From a checkpoint of a small mixture-of-experts model trained on Wikipedia.
Training: a variant of Muon for the experts, 480M tokens, 7319 steps.
Below are experts of layer 7 (counted from 0) of a mixture-of-experts language model. Rows are named router (the router's row for the expert), down (a neuron's output weights, with its number) and show model dimensions 0-159. Each number is 500 + 50 x the weight over its row's rms, rounded and kept within 0 to 999. Numbers have three digits each.
After each expert's rows: a language model's description of what the expert responds to. This comes from a sample of Wikipedia text that the model never trained on.

# expert 57
router:512437461536491477489497502556560395665540650558556560477534524477506528468560444415534478598507535499592510397540435509507498540587529494554507492497520511562501460520449458571531515405461577593497514424494390428443501442435452468555526500472515509586492513507452427516468465520531441426400622382514516465541468511580572534443461520503501481574556482461499543488566513482564468526464479519535491504417432502473489488514499561519474447537484505545529477461466502598523491432518513
down0:523404494463521554492486452510464535553526513503539426542510486430452575451509543428529620427512369535402536565483515531487560492524450503429446480505544473479600588487596486485515528446422563612458512553541522496538511518541547497483530496464506444601481576526521579512572596483508477449455391547564615451511543443511539492469362539522515465457436473494501485577550498597564479438438433492528429480462503421495501445473504460487487493454468499523547472566447489478537500530389513
down1:515508473481552540563533490386528497509484508548487460528612517546487461498483488595565523570456495494452516537438430536588459460502473547578423388624482500531471512484421486561468510437537437568558451496350444575509589453491485461524485573492472527485471529510468497516517482509444526534503491521436467521509515562571565491439476518504437525442487400592459548539481599384465411606498470519468550462509494560567483530428510565524541453474420546545528557529593513500380512510464498
down2:492454576358499416448543435495618505554622606505494499483455594458454479504543484394543481525529491584529442471442472486499482518433462506393547601479519434515498486464494549439550533424560553535483432480475559483505499414535512566523579549471495504476521459512492543498399507511469533463500439636467459501508472517434475454534520492479540516550529476548453642475511485585456555468470492469518557457494515468436631514398459516543497556417540482525486563418557490499483498527501484
down3:459421449486469500553564547496480419519478507471439437465547450509441525522471449493459496549493488450565443479443414524387479545535472514580399471520494468435478494553515493466480471520534584459491470437408403468451492531293558521525513519539547628514477539517393479452449559453492492562530515518447520512462441499621561522500476514453465521504577456571442502593507476457574546469526472445472432512550432518513598440414515500564600538460430536494554468502507435495463523522497482
down4:505571498489606498456506469571508525495420402591494530429429459428544424548554567575372526536479507540511443524489443525436569510489502584393483477526420550506493484503434487416503478466544396532534502550552575517507589475564525474415486487440518498519456505467596481512514538478477522414489503373461547485486501481444611399464507510530484540506578560478497473576481600406498508498465532501441568568519459523513355531494513543439485563505442507474538462518460538465557513454492526
down5:537577480429486503529401513535519505463460399554366453444472462470479369434449418555602448550484534532438330512476533507437478566557524480444423543455526404488577535500538449462498482459416437495572552410574547459542469497526474545471546531438478469429507425471582554484489515484497538465499459552388513429546531489512528460493499460508531540490538467462435465494512527500472487459530557488525554521471486478501428426407444448522389534465507496450468493514526479574556414487471465
Digits in numbers. Single digits inside years, date ranges, vote counts and statistics, e.g. 1870–1940, 2020, 3,980.

# expert 45
router:610498540604508502559410480500506471562552615570527556506503534412418559558558471479522585570543531529454481535502440570510522476612548546492471502527549493489505530554424458459572486464516507529528458394474495453459459535522507483593519419446503471496508542519425470514410559418495491429455505430477511577453476481510494428523527520467504379531543478531519546535497390505464453519531493503463547484431387447490593474531526499451475455539527504596579460452622467584494546500440577
down1:481456629530508462410564557528525600520523469486508453514565462458536447523481504389476496543619515398445484432474479458488499510448418514431411413425411428503455528554556490477473441437479483479504557561474498445479528549548467566568486433480490532502448527486535560473487453518620561515474565530474527511464475583529482570469524456570499512513514438490524498533539530481563479433603502458377520534525567494413475569521390540425500543519517483486599442573575483436541490563498535
down2:535456527467406525488537419502471532564581506515470467615425480469487496527465557432517531478494511506507551524481425476427463577472429487501449440555454575529538489441469536517434547470448519560522392403595471493623430516520504437478541546478525521503483469493441478517440515458475482453453381511410516472536446609480479410456473429558405472467494476510483530519413534524488454494489533417508506430452519429432533379573501506471409470471541415535460481434511439504396428556550514
down3:531505519461439504528464574454527481563501549479507501530506529494552529476528506507573494529457481447592566509467489595478497508485459552560532528657418430430462548580462536483548494485588470433465486569448514421521388551464517516450468417521638442552460422471522557460496458576475467620548494526543491421458461574467524514416420398573602529566518510452413418587477491519475485523588462479465483508525519540552513507556522496552561555552502537453450454484469493478476514403458493
down4:531493472596538362422579559495554474431581544543530508493539514455367425450483479436602528509544521446538482524546524473503549412539478470444474400467537463477484467506433515458425563527451511479503481476497549544470485466537526502496538567386441442597409489523507556492374491443516496510449552492533513550508497556449443466595478510518535461563603528592513578501501485438528460571447507559472543504522484414533493460475521451471587480490571478501503539474388575470582476478582477
down5:492513459398512476561467478539502547478522449500514540574551441474583450505564501559587526555450500569497463454543444437519489360528434586501506510409486565414419422527467506443538421534485609472497562460439512527552491510466516528554500431513461429591464546444435573457534506520480618508461465498466504467429476613513555577481561418422491433405483516490461525481438547485460408521555517568458508560525509514554478482496549465446477454531462517398503495454487529513434466523394567
down6:512499518485417565479453477536479394528477513548473446528488430513427507501487546567472491472536487490488460497515576549477513624527544476469472385506487574494439528501457364448418578592467469459612525520482535502544469530561490439495558458495588534464507431446478475472513559431514580502553519465422484471442471542484511494599417502529499410471521477449591562514600490521547490535482539540437539453554534450608484367567508553456526464506533464507426445566476473426596440471430511
Latinate mid-word roots. Middle root pieces of Latinate words after prefixes like con, pro, ex, e.g. Excellence, constitute, contribute, possible.

# expert 33
router:549490486571458520539465537539572454508470571593586583446551510454437581510505532425461559605458581512525504428508508435515573473540598476550515533514564476473561503552481505468476548441462514405415451444520451509387454421430498522554572476454508514492529402564478426514431492478497422441468533456555495561436511454555532421512491547454513525546515493453453540585544425514519420465495470470471501512452465435533454454541564558511542513540585447593559464440576503527548448515426598
down0:486528404504416470447522480501466516392445529480487574437542389429522609425496505599490471433516469506538546512470472501473445482560563489496476485414493544500534471560434562564483445570434504469441512574530552494494609521568518500526517463443575584477585523433554546543511564450398482489392499410523433578537523506518487578470535551472502584484466447495596475532533512471443479558559535492522557482537486500617497398512488524500493539507419457520431501548538430551586515590505503
down1:513536489458454382499484498528446502582479463479479532430420545437549509437534518353424491535466452455530509638576391525404436558488519462539471471536493497502579551412531517459479513445487516488479464467530466460375438521480550452474512522442538411504438507473478510435467642493533454498516585558470496471578536512344440553475531376477492519567512573456513547532559492497500528567448534456455520473489428527530442504466457452442525517426526501549474472462520412486493494483482497
down2:512520525503475570474467514517530487492477492521558486555578526459513463476532567542613528527465571448536480496425545598541400432559526404500535523491561547493612433458504468435602528565516537519427461437509555487495582476400493542452565440480534457538489473588474563513433407471555415481573489533398510509424543472498591487520520525574491522651408553506537514475550485497480471416482473571526505543517494559464573482528518527437485584471456449481482418587413498439497550498537520
down3:491474585611454465563450519451479398568557492535464454548455518495521498548439480536525542463512521514550515501427483403485433584506410426429525501520491560430542516532454420557531500557600472463552569467521452525557417524454496456371552525523464531501447539420469506523435423434512509535438512461496507460478457439520554513446479504537521476536450491515484509499514518553519492564579468504379511534409538392448457583597516467523510490500552569555393584420538420443458495537568554
down4:471398478527570441459586571535463593494501543487570587514534557540553537543528483553493517515510538438511471459372447469476490462571593559513440414478471470491566535525456513536541554484491482473530474478512471489419486503612527497478552464436475457558477402530481486439392480504473556474450529418554454479478480559470565532584384565599590497562586561443455438483519526460500470524459505456519455468548571436491545397526465498511499527593505434467544547453486467434391503470476429
down5:568404530356490494488454542507453516481558519579508532508499409620436486566464510440462498514494429446538559542497506511484428503541511496539425543408493458560510524529559545470511458541451484540521540462424502553418547453514482476442445483529513362526461604450426526459540492580517503493465467556508565523428502488543578485494576413537522447464462555374580492511417466490509510416497569412478492518426518527464535490456418531452508509551536558494595607426546512443497547543545501
Word-initial consonant clusters. Opening consonant pieces of lowercase words after articles or verbs, such as sc in scores/science, f, b, br, inst.

# expert 39
router:599524556601525476615426529529536439513463572594585572459524481538427565525520491473503518486496602498432501435396425497481481511498540504512503544508530460462526491548409449460473539518544492577484433470473440486419518464478508548487531493548525582508619413503447453537454497506602464465525520464498470505530491603579476477482434514432488476593543513472418598510604458560634499479443479439594524539473491495535530517553513582532526400517548546536529472512563458535513465492569534
down0:538468437566528494404567525537434512450453535580470472479473458504481548506492430584629490479554500513460480517481408580500563509489503506517502461505632585393517475495530483529593478482501449587496505582537507539502569447463518463450500520526530569404462483453477540505499559519495394491584585453493499537416537612459503464368551452525456497406493504524537466517410536521491517484495455442587541474452434514563546470584516510437429474434516468445550499471452525533649510495494521
down1:545518536469523580473429491495603510486488564496496597469505440465509529480459540502485552418540488477485534449590496442448478431471428526484444515530548597433591526476525532585589521479378430451547433528568495574453468509488432460433478603566563469472491470548423544542554471616391482512487532425495537370500410495500468457449548575496467464470436448458535473509475489553512481515469428555482577546542411507559416510469514507504495480518525490484519552582490415507514534502397430
down2:470484508491527494465489486477484598411556559510560493554523520544486487461566536501440488576554555537521533601484554444521482526505507504527468538432520499533531613610497472540486447464462588533450500492444544459479490492484462494539507494515391444455610572525624523580547552499466534478533534547494484498405515522511414497364579583425458504533499509602484482601571560536423491528484536519607525494526495431513538500506529481392489525389568519527516581470524440587488516398550463
down3:501579452604499499322510510394509532558494440511505561472446383575461614538491487513501485470485490437529429547505478595481486608463563469553499556524521549491469506469541501551453437540405531419519460532545457541425535449483518523448492551450497516475468553575565503479555411413435409379497503421443452488560608499446484560418490432539512528546468511483449562492510478569444454469539444474524615565515538524513552491516497502479540527521454503564498520516512518527533437509458485
down4:504457514539508489543440436512507447446523561525521469491517523524612428499488577466557549435469489589496529532461487535495518557485498453599537479545450555463516510527437527379465496508586441506455561444502526522557475477432445560499468487507540566497503417551538490458382526523414554535556489519511446470470577502476430531522556328479339494472566529462515421538542507453473479447532450467565505456468559490543563587557536627475517469506480531567452445442503461575610488503530555
down5:460534417485475558572507475565593529409429512380515516444401424510465432516423487487623491442531505536504505544408464559502505525530502496468506525568435443478456515498455526535528495463529562530462520544491442508460524444485524416536566575409543484443594375487458578363507455579438522566557460495497482496442456560486511389571573466476428507472481523570575509522437480433620530466524481510505531457473590517493485490504522508469480466482426439564478498534414532478458503542521473
Verb stems in narratives. Stem pieces of verbs after to, was or were in narrative prose, e.g. tri(ed), ass(igned), cons, allow, exp.

# expert 30
router:589475475570507555549508552534443492509491546596605530441488567489474502525511456447519515489506584461514433453452461493617468513491572526529471546579531539478474509499465534523559529432474533568556545463515384424442491449517519495549531522459473520527561508521473468567403503477506474440495500449566528463498479457574569565400425588422517482595511470488439554497608417561538406410542535479556471508587442533532565586495593461570513463465539478536524493434495451628513471433513542
down0:473493614553535481497503479608516572505525508529524459542546576496445461533558489450629457537494530426513532541542439456485443492407471463461568489575485530487533523463555500526412489466491494409625453565391390484562552391543477481464473503475501532480503467518461551452498580448485560532569504564509499430598502538581501588506539424566435525532550499421460537460466583437492550430549493535466493585429516570491482478565550466494450481465498459456499459554582549517500393537454471
down1:506446478450500542467418558486421501502504539443442488443476450443493470503529467502473539540546447575451478508502513471556549489515486471494478458495483545497512444481538425445590474546558551535501570545534559498428495560410507492499471468538450668590457437477460568486454432499562574568476555535551497491491502434609471441499464444556513478411446446486442437477496561558472484504525460554454562478621589492517527468394517435449442525546493438482587479537456498389473350510557583
down2:516542445525539510489569582490587403482518489496567465513471539498458498410502424465509487561499524578520524496544499483407527524484478528535422485488509422582466496512428580540459508487604490396456463543356495471473564530510425551428543553573502481466477457504467517583539496453397454541507444499523586430513547513498489516494533365391486429422572493507581612477501451561451476607471522541443513463406478491478471480540506504460550489493464453470600584517458455480527533508410516
down3:514488556510585543590476507503506531510518476618464446563504521505470563513618426556498473549562492515482470460580553473524453529538541464553588539462560531488592527492453497501455503453505544535520533567537471553397456459496519525551519564526458483533461541464439484503470494464633507548492487485511482454517475547411432569378434497572537497597460377468441458507570549442522521546569550545420514513540559648470568524478492411468493537556457475545440498465514490463384542457526577
down4:501511397495495431451487481471498484444431509539595487470453509554460514419471591472431476514494510478482527412533580382536547483549506556573554385497504514519468525481529526559445471451554461453557464570491509552516501403483506461493520484468578497498526517477516452560543461555642484546496487546511520553504451441555485490456590481478487517656560466557591491498371481556521526545490477449562523484530461488476578503517455545605582491511439478477539342515384508548487436513498505
down5:457545500506430517451475548482471477505578476497451413594530584512439428507512490466507539520515582413493504558392532519541540516512526559480488528506499517476479474488524506501489493479443545534456485506581548482515455420402466509535458474475467548501441464360533513569497541497495550515503525571554576507483534579513517532445500469488423455547491577447619540531528663479496516553477488463568495359476508449554488418640424508517500462513545630517406517413501424460574470560501510
Word-initial lowercase onsets. First piece of a lowercase word split after a space, especially d, th, ch, t, as in d-og, d-uty, ch-ronology.

# expert 18
router:497492475555556450600437579559518431541433533540542578460525553395446452385571480452508614575532590477549438441502456448591446524534546497511546573538541497542551491551393484539520478471471459521621495462435501423526458449536450501516505507523533505455450499488507431500534508456476460468486491450503470495507459485582516469410509556452369491575518477509491462537567440504492467527565542429541557599497485525498566497520624527559576478483449545572555487525490433545543439424443516
down1:481528493414415406516581409542467511495535439513503523514512488463492404541522420473566442465618473532635510551498511532486551534637501571428578473452503489517492478454502503483413537515536476545524473501555542494466443516543607522506616532594382484494505479544524527407520481567466419470553510536487535518536482474532503495616480441505503483537459453454497489517557563460448519486457366488582493541562464508398487562461468498467510544580460501480460455563400552561467478469484458
down2:553452539597467530440463508443474514506455549529461597425594566571560551509590468426527465445488507439579511546479443514468455472539453516405408428467479524532510538493473625487500649412514531592485403447497562492531501471465536474425507475500571535557561587478500494516640505513501409443485404436514493520446521447530548403514529506446460491460456506458558493512514525485450555445488465507473512525594470584508439505450431460491455522504447492516524430552491509515545563571477434
down3:563455505511567488552517485487530451477518452432484399473477494482453533454507603524439453509487534517409502540450500512543412408496493489532575462579573521462527493496526455580461497562558495462513491553529471606490491540527565550396542462472475461479515362436496499574503538498540544583501479455460460498448420436571546549491607547475482437545491600366545491540636518518505507519565613506460559478538549479528491498413558521441527459524477535583449518598458446537520491552469568
down4:527546488561533501568488456424499475479468540460412580464505533565403601604493515677467441490466494461449480487504587480565468444472536612507517435525489521514533601532601461493505501459506490469415490518511534519531550546539442423548512510550514474516548567637483564465383507461539514491445506508458536452533479488486519494510515485535521541454472487485443510565556446421399501469514555603509490519599453525570440510465416526493410501515592447523513416450525486458517460591517491
down5:420426485391574503491484566498470457549498562439464491464481539556466450463554478495398533570416444480429485588488536590504576498485517556553504414481564551456529497402455511443545491539547470510480417393457450468550487510468519512629477500502496560534591566531510460582489478457457568558441493554550553503566570452518501504486518533468481579480512503413520507373522515444488446501568506522640542555491540480457554476553486575496445452516505515417475453520482552481393530504444578
down6:493467462533539422463467581494536499465495503538512514485490483496525526525452508402458544492503492498441601455563355432553464536515540455474431446531579485538473534505485383414558452437484412425511540421476495475447578488518476493377499484456592495479467378376457467548470526497480562498544516476424552529604465546522492561563510522549589500444458476424528547479505466529539492542480467418586478576532498566544549388533468531482453483455491587476429431461465515502427510484554437
Numerals and quantifiers. Number words and quantifiers after the, a, his or of, such as two, first, many, several, other.

# expert 61
router:530475495557470466534418485516565449546506562529548623509470550416439511433537484447445593542523594501541493434532473428467465488517538502467499507519512462540510504528458508519477419390515491514572502374431410508452483525481414442538445444432481507484514392477521492533518509485519440457469553479514517524487529534630553518451435493423390539486543578498486432535477454555558515567496541491569561587502454447600533472550535445608506392558452521547565456490519488585506498432473587
down0:476518413578567520424458501472560509421491542458499509419471507557488576593431534590531430430474549422532399528432435542479484437458556626577536484478504518471506506609501495531563571500601475508396454519586491577490561522490504568485535517390509516557473482530484532629511513467459479523513520447459450510627550537470400436457504425524514462520525469507585532470584524505547448572428537542470446515516500562467509500500481553424526463468453447460498580512516507457496473537516441
down1:545542530539627475520469589561483410464433433623485571467535474542463480543569462532569479467572426510513511406568494447475537536485487526491494535446476434496561476492525549503543516384505497599373436542495522430392530486536509490474526491538443506435449468578429571561560473600460541497530594557599493496454448548535484537440459437558513436465511526457523552484528504402553421448498474532519432576486425458417512516543519506492549484553498471517562465513599498500514430526505522
down2:539505522438404450519473427487507580546513611443437554460541562452435485571513470425548547476513446460475434508571435457489470526514540449509466509517526456519505506511571519477479480489539491513520539464530443580465619475568435499500435442449417435528593515538516541461528556546550557417487498594534413459497499496554499547488624501547490540429538549459568437513461635468502516537369620523484487413522496469445479514507491439572479484451578443504452466425547471526484533546445408
down3:490511496469552389515460411528491556427500440543524483485537530408577492506567485390486479510507492458550530471557472471494483446526495507404461600534452471484473569560557445513388428483527428480469436539482452507536521437475532557463449465559470541498502529483610587445485645406523551521512497504479574431436572444526535544513485413531512523537536520581458524430450491431510539492466476525596478485521511480393450557520601489542508482527522572475578532459451585518549599453559574
down4:489392420490596437478465544569605477388499446442510498475515527471522562551587459532541546609472436516458452488477469530361588534416575393524489550556545589466577477507466466533554575491502469545516488483511523523538552466524533477508479413514472494492459550507474481558502526501533580515424533529545490582478524496504614507549467409523439492555623500551523501457473544499529456427528444529547578492591466551447545514513588465542533530511499558419532491485553532531511447463439410
down5:586471476414498416525473512651425543509479563487484616528522483452504475396510495451572421535467480478478546550573448537566545541549519482500496546554536511462525507533532563520550538514568467534551542497464518456455486512566591553543419553481409415480458533314521467441512494552470462463521441542423463433542550444462533461489457507541475452520362525458432526486436577452489593454571464469476511432520548456458491556497494549579522436460469544502561501584489490491475520516525516
Adjectives and adjective endings. Adjectives and their suffixes before a noun, like modern, local, various, other, and endings -ious, -al, -ential, -inal.

# expert 8
router:548501542556465373550410508520513417633502614603576597468529461458517587560494469512459546545566560489489410530478516586494450524526531551457489507502513419495586532535507472494504489454506551537555392438458487454451455441534502486608424477446501502504545483518470445586443545410519438460449548485484484533469424529576509446518530518399429491521535560512468560496537407516525476472551552508573492500416487476531568508543532506559506430421534491560572448484509493548493576458427516
down0:427467483481590422510578450520401484515526490435507499588505496547510504566503449500604442497439555502529454479461430470506441480546507535516487478525554506520493509497553495568457447515508482442512496455660533530515492433526499438530600502474609492566490555522499637490499535560476402480510425488492473542544394521536511548369422517561467545469541463529493627508517484535481477482413535582562418473465523480540486619517428450542554574444536499500404480498464490474466530565559559
down1:519541416572536398485401468568575452535502604507423545378529429492544593506580503501410434457547460501472499511516548422559408490482445505461502423490466501527463461490589480521513407519586510482538490495562432437478386398490519479505520475488515511436582452498489452448488566460489458586531532475535413529432432510497482452551532440487513487492507490498485541493550412467463500512478435446355512438532606453525471405481536474519536459505552475519525534476442461405460434484515490
down2:450543443540377460524614530462448478563425467570439505469556503473491535548429453508506429453433486496598629508509473510472420478529480518535471538536474416513476544530488502322535537601506395556414446484405540517538490524512539472486518466527563511520462504537420429512498455467516463517554398505515523568504596489502438464557445570446423531512461489493484517541457457517463443469488453557478480479442620533500436456473573463573520482605438459492508480553522475552533511488460435
down3:565511518565577436575549502585484475461485530499569486419583502521544564482463521455462534545429497476530504501516573456459500519540537529476454434502588547530497386609584490523497574550511404480568431516484473499470475511474425414556459454479498415446496480467394436601567502514427606435483650643482552499476567457498490550444507595489495534483496518543531547540413517467568500547471502507488448499538510443546452494516511476476505461493376497449558537510423498504535530545447485
down4:467551464439514543578472551425397470422481473549468614444447522499477503592474503608409594505519422490504525582521501575548515450551419419542559511512458449437495521499520494522507528539511533554444382546519476554492484507451590478541496530426596517502553412520514430538515501523525460436569551573486510415436477493465528508533428502574409616445413371568445526423502431474473525500488526533557542547533494505573480512491468539517490496456529529529475580564510499481539441568470489
down5:368588492428452481436511476550488472541510427472523627547479444480575515484512551536549541468407524587455499558480432519504480479563520554467479465454554459442528436462505533410492467584526382545544554513515544497528586515480486531514499450472525504578587528486509407487498433565444415462477544462458447520412561510491573557528449415513542482519492549469461436573482514463541436450461557502501516395547444394469418531482424485432514452469475501404463575519532623499492466522526523
Latinate word stems. Opening stems of long Latinate words after function words, such as adv(ice), eff(ect), pract(ice), exper(ience), activ(ity), appro(ximately).

# expert 26
router:533541496591507548528444502509516412592532535540520589404491565419479506547596479474427533543564571499521524514546470459409504407532585491481421509532525528459549552514465406488437487456477497489553489467466411409522484418538518505616587403465411443520575461472486506545434578485543451357466495425506542554518480490577491449492459570457443420463624527454538492479504509494521480499485527494532496530487428488503462570530616520479488517485544509624450504501491464522459544540507531
down0:423486493641613478528559485458454473593476517447516486558388463455499342465494549480472535534537491596548500538493530445531515474456431448524537565517567447447440434563535537541487512565495486524507525504585528435475530495454509458463524524506519457552522398430548510493529452528656525549593446474447566534483606561534478520484468509507510455494548469435451458481557485520486486492513518478566601513541402475430540458497592462448518544516567519572450556431428499479480454427491461
down1:506526539427468546506498571450455510453527509402522496526504548580563467430524508449546452487453504458537529541452489532602567509511482444464417540465536525471421475527565557533463527411548469450531469489503433467438539475572447474543398548519536465625582570534449533646459408485518568643484403470545511519514430525518423459507581595462462455456485522528484483473492482591524582563541466472567455522475602444459589537526451456407493490504523493529477487425491471500509546461530508
down2:529496516576565472520433491446469533464538557498423506426492543484423486514471482447519509494554503541619614508490448457462505452459459489516517406573527563503455457506485409501448446466563443527502535458568526403506606438519605535528538545475537449567482481578505528577544427468521471493561507542488513481516476494416538446454536463540477482480551451457581538522548494579417554574492448491560589500529451463545541618397480460532511538503500443541480525562439503419450487447318508
down3:558493474539462472518484607524459516520517471416453468467546561464458415511477417551471512500443462446526506453504571503543506515485576463415474546450500494464476560474517555498560502381390474501651492551475501427545423511547503575586604498517501527564476538531519514574518529557507576540396425526570493435592543460537396515456450456404468531545560537535423430525524538571476549472522517503575512564541449401500431560533471489447547516431459477434532493472498495565518561484452425
down4:466544439372527450514468437476432460474507471577536490457477509384518466566539603525502503496530447539545420451501535518452491520463528478484535513483499552435435512565540500400502563452455446457579487510480563461546494575430493464571565498441499508474466460497401589430421493499458522389487473584427524487546429402490537444508517491474518480480558432479433484485524436553530500373583461584486478552531472496546543491506474498551386441452430545485430438441413543433497538492597521
down5:574479514493434449517434555495530493500465560429429578497447518495589455493425501539550583572501495521554438524512487520541409472508490423415523499569519532552479537500493542511569361472548464545530465547495523453473548516484453596535486496460412430400511483575538532608479490492465507481556505445480543537525518607525569488388518553456519536469453448465495421494626469462399412455528498482445517577519442459517454411470507501596524436447492478440501420562515503549501378510514544
L and fl onsets. Word-initial l, L, fl, el, bel, rel pieces beginning nouns and adjectives, as in lines, landscapes, liable, Language; also -like after hyphens.

# expert 47
router:560459517551463433559463497546608443542476647519511528510556478455496544529546419433502529567452549533534421469418486567530468503526524546524488521450468395429576508502481426517514530415481535486524355390450486497460515388466481529589493529435489512514479554539512489629508495407534384459457416476493521530402490453501499518460482556389495545506556551517433497459515471542597418440466541456589500530535462511514524514546511574511568426526516473451501465472538460535517496495491463
down0:513443561537522446498502509598452435489527476517495459486438486494597426507584485569618521540513505506553503513589457514468497547435540513535480446439538522474512458445469540559437491461532450494618559622472510537606454462511486477543566558521583432552465446478512488419497517450440444455521467545539538541603406498485545454455445518537468500537598413474505448652478533508459541530405520505492467501439573557468563537430534504568583428500471562479500472528582511554461511464423455
down1:439471496498463440475502481601491409486424490573498556547524465528363531523479493534623373458517527440556546552495470507472556505356500534428574498456560511458495502580406485531508462558517396447472488466560560472542464601558578474459506496474396501485562586612526539424463606580527434479562494452547493506512496488544501499433478513515485521492389435534538448482536470507525444528582485479506540446515541506524426504502442448497564459534479468461512487444481438545495451546565525
down2:483453463407479522522532474476570595511566497517448516481550511489560559499515454498403471527526540454493474577603458487519584467422438584459431458465497482531458505549472527433544447508545530581465542509465567569579516558455536478495455562553471516421528568532543459440498461488460641567443482556517526504528400487415405542481593486539530408539428493475478448427505538379519386576484430481534500513448515483459498498479511461503385540541495426508411495526559554532463494539584520
down3:417528476658546480545504452590487432422505507446464572446530472419479443476518514529508443469515551473501477496493439582591443474503603514567556579482535516541491480661455512562551492507488612483477516518422492515462465530504586460533528527487520508477524487475541402389519547617559550506518469509504530525451516472402512460501436575481469565579498557519526511568460487520484562489546404485586551479538563440524530401521552514457516455438509459452515505538513400488501545417494442
down4:427535480474570408381432563469481634527493541475488492529502529613439506470485572503515532481460398469520420496478433468492587505426504424420463546502482577529482499502585500533482507502528506442585487499507493468466446536496496574514467498459559518504522481584552573554526429578557571576484485537440467496519538468541496568524491435523508393441484557453554480570493556527499465473537532507480484503531495489603548605519492401516599474566501518467563476590469493481434368411577534
down5:452470463496517479435388475507527453423549556456441479413471611575521442516552526521490540584482492576514499533465583471514570502517576517453555554427481493532556531517488515505533547432524501501415540585534519608519544436396541506534519452513589491452461508525598371489402501462470526443553510495517518599420512536439489528483628585522554512427492434574511498450485441469436457472471542505376519461480496411583488515447517531517512478525488482507419455501470502505437577575537522
Word-initial stems. Opening pieces of longer words like cap, cor, port, prot, ret, det, cont, as in capital, cores, retired, confront; also Inc.

# expert 12
router:562479551526487511616475495490499452565491581604545520474481459447476514504488379435507501511560528567524508481454465499436466507560580453577500513475499511579520523527481506548555444438552588476526472396480471455476517433471457512540453406457456537508505556434442451523405475413536447486476559447446554496473456482578535506424415475516532520585580538402496552543494459433591487484506481477515488568420434452439571511544555591574493372482487494578483457471510456495487481368448454
down0:448506555599564538420587619450590498518455419454473497555524518564484564510524478456509583454516594629583451581483511423578485513437536576461534634543460461500527479529426462508458535494503498520520502450566428527495521497502471519428485497464511499425610422485515482485531552502546491545472465480502528544478538574526521552458381437523437521528556545475542521389538506530495510463464515489514579397558565516477499611484569522474550472467502533578519512519478451483434561557537431
down1:586531424482461438543490633523540427479447485545456470564478464593456506511537445470444473602552467596539561504580448529547575437524541516548511506471477458408481521579514488570500444475503538453537504519540457484499471570521454573540481490399454513494574625456503471412454449478470577436539536553405544589437539528542562552480470463426456485559447503466568445503537496463535517516572516434397494549492531551451466484452520522514424481569434470460474372483547445555475493514534551
down2:480462509518480506559448490434499547509532442548475503520499520522586568456588500471403397492440442637584474568481502579428567443474498445475446480532511460520513443484502515443486581528535682517488459515474470444504454522480482476480448399503457531533426459582498576573475565459484530516498438503521421454528446453536504445399470443513579540520514506464580524534483476412541527576460494512442518518458484436455434526541544542567439425500556502519426491481492466397446484430390449
down3:550547517441435529504461471421501513528476423435461483557481537480495543493417411503444515514556469513462461424559558417453522573526494559400498454419511515489576426571569459478524468437476509525424464545530473502479460529584476587565544498438419499460487572466474526472513556500525392442543487582451550465450532403447516495546626424393497441502594520494539551487480526514424462433463593548523509525557549509534486495482511441474631546557485553420458389508446452485493477499473531
down4:470506516616443426506496429457465619475607524515447542438532478532412467483558494436560406582462514444505486522514463479447473520504519521513560415440521507484488427460583527499614477409439500464432518482528539486477590505481487480528549516529506398502456526476491536543514455558512590496476566589416499410486519439497578539452548439568465541553612505504538541521511436442490476445487479391468532513440418493504526542483509556467542545554547401535560544488546621516482539515602486
down5:501537478491442612541473520479506465583583486447500496539515535585487553406438459550554453498550502456478501488460483590474472482616489444516471534464424445432565479453480565502482442478450495612569502441505430457487438443572615543509477455517527528575501394456512529429515517462489561629574499572562474545445520540444484470509540485458412450557463470530479575505459476486512468577517589449502492547456560579581452574503499476482456457462513546543583473407517518589555423503551454
Digits inside years. Single digits inside years and year ranges in sports careers and dates, such as 20-1-7, 19-7-0, 2002–0-3.

# expert 36
router:510523536500532520471359495535583465499535537549564594407499541450496516538511453459509540494500528576513418502459504479475508509544579540565466521574476525545545486509460523535467540379529512473501472392516433485506465412507457542529514480553482457568544512475519404561398449474550506399442480419497544475528423423485510510423425563464554482494656548495509477421437491533514529517505506504573444602400551497527570524534495458406539514496591529460476459475499400497470548440462603
down1:540425529657510460565479542565533519551538622492383383499447587473506554501418493464516469500506464473526520444471553484415452596472411490492427460517465533512530530524537529551546487369461470588514482487422546507466499488548548438489477480510439569460518561438449487465515565500465435467449542567479504483514517399398533559458515469553481493463605496592475541491425523450461459464445504537454606536503599463529495508486469539529510473536468497503489438512447581425444576464511455
down2:443418529438634489536474409523526532517460583472404491453464435519599494442564485496584492556471471469554567471462491600487491470501499514561502454433496582458462456534458418545516500494528471560525497453565450468517467515553487457468618514517497474526425496525536543460430501531465614490606527437499531432534564506464493429474515524502535493469499486561525390534481616520558497417509536473549494481470642499408507505436497428429573577515450467427455462563444494493460476511406542
down3:610545494592526514408540527563507496415518483545650519616554453479487465517527496494571542558394564439533467393398507515495497418532515475493460423515483506475457473499460476497502563490528486539491437474484463501465492497530410434434504469450549530421505523521531487587567483486524545569520426495483557597483523579625475449458562524476474452497479559497527589489531504480549415487562503471579565425551485541497473490491509556573631433426462594551534478562533494485503524556474490
down4:479515550556446534432544483501509489602506403509506564487437451450559470483569447477505444486524402566426577436479507468502546434500486520444578515504436474535403577485505574520446461610462537537381527425574503591604525480579533541474500464440526512491422461566439447478483507487536452394547499556467472510425419493481475468445462474558470518440603502516481426523476503435547485467460495450468462407520503458512478508452440456559565512575550566441480532467424576560468478446425442
down5:517552490424498468586520596517497525526401470516471418543546407438565427457526545395541522513526512529471528479555486410468505617441428462500511520546483479459459532394452550515618439496485494543594404551579592510388481522600637593423509478451546468427457502503502571561549521501484535537428532494512551510472486552527482537427467516543526492488460546501478530525506557554516562536458487504488527504500497428389496531443552524458516443494525440500486552555528501586469469403499472
down6:456586517458541477533475465467511431500466512497476491559479471487520582500544456552534574414560482552468491540541569411545497530494565487511490556541482538502521403427432568509564677416558567470437451509530522478570534463504525473585414535482504474535506393508487564533484505411464478472564510512544461537597432565513445491561444573552511442492612585471511502448489373464433510515487507591461457546554526489506566507526479531470512532532455492465414583561590473422543466438520530
Name and title pieces. Pieces of proper names and titles in lists and tables, such as Old West, Main Exchange, and species or author entries.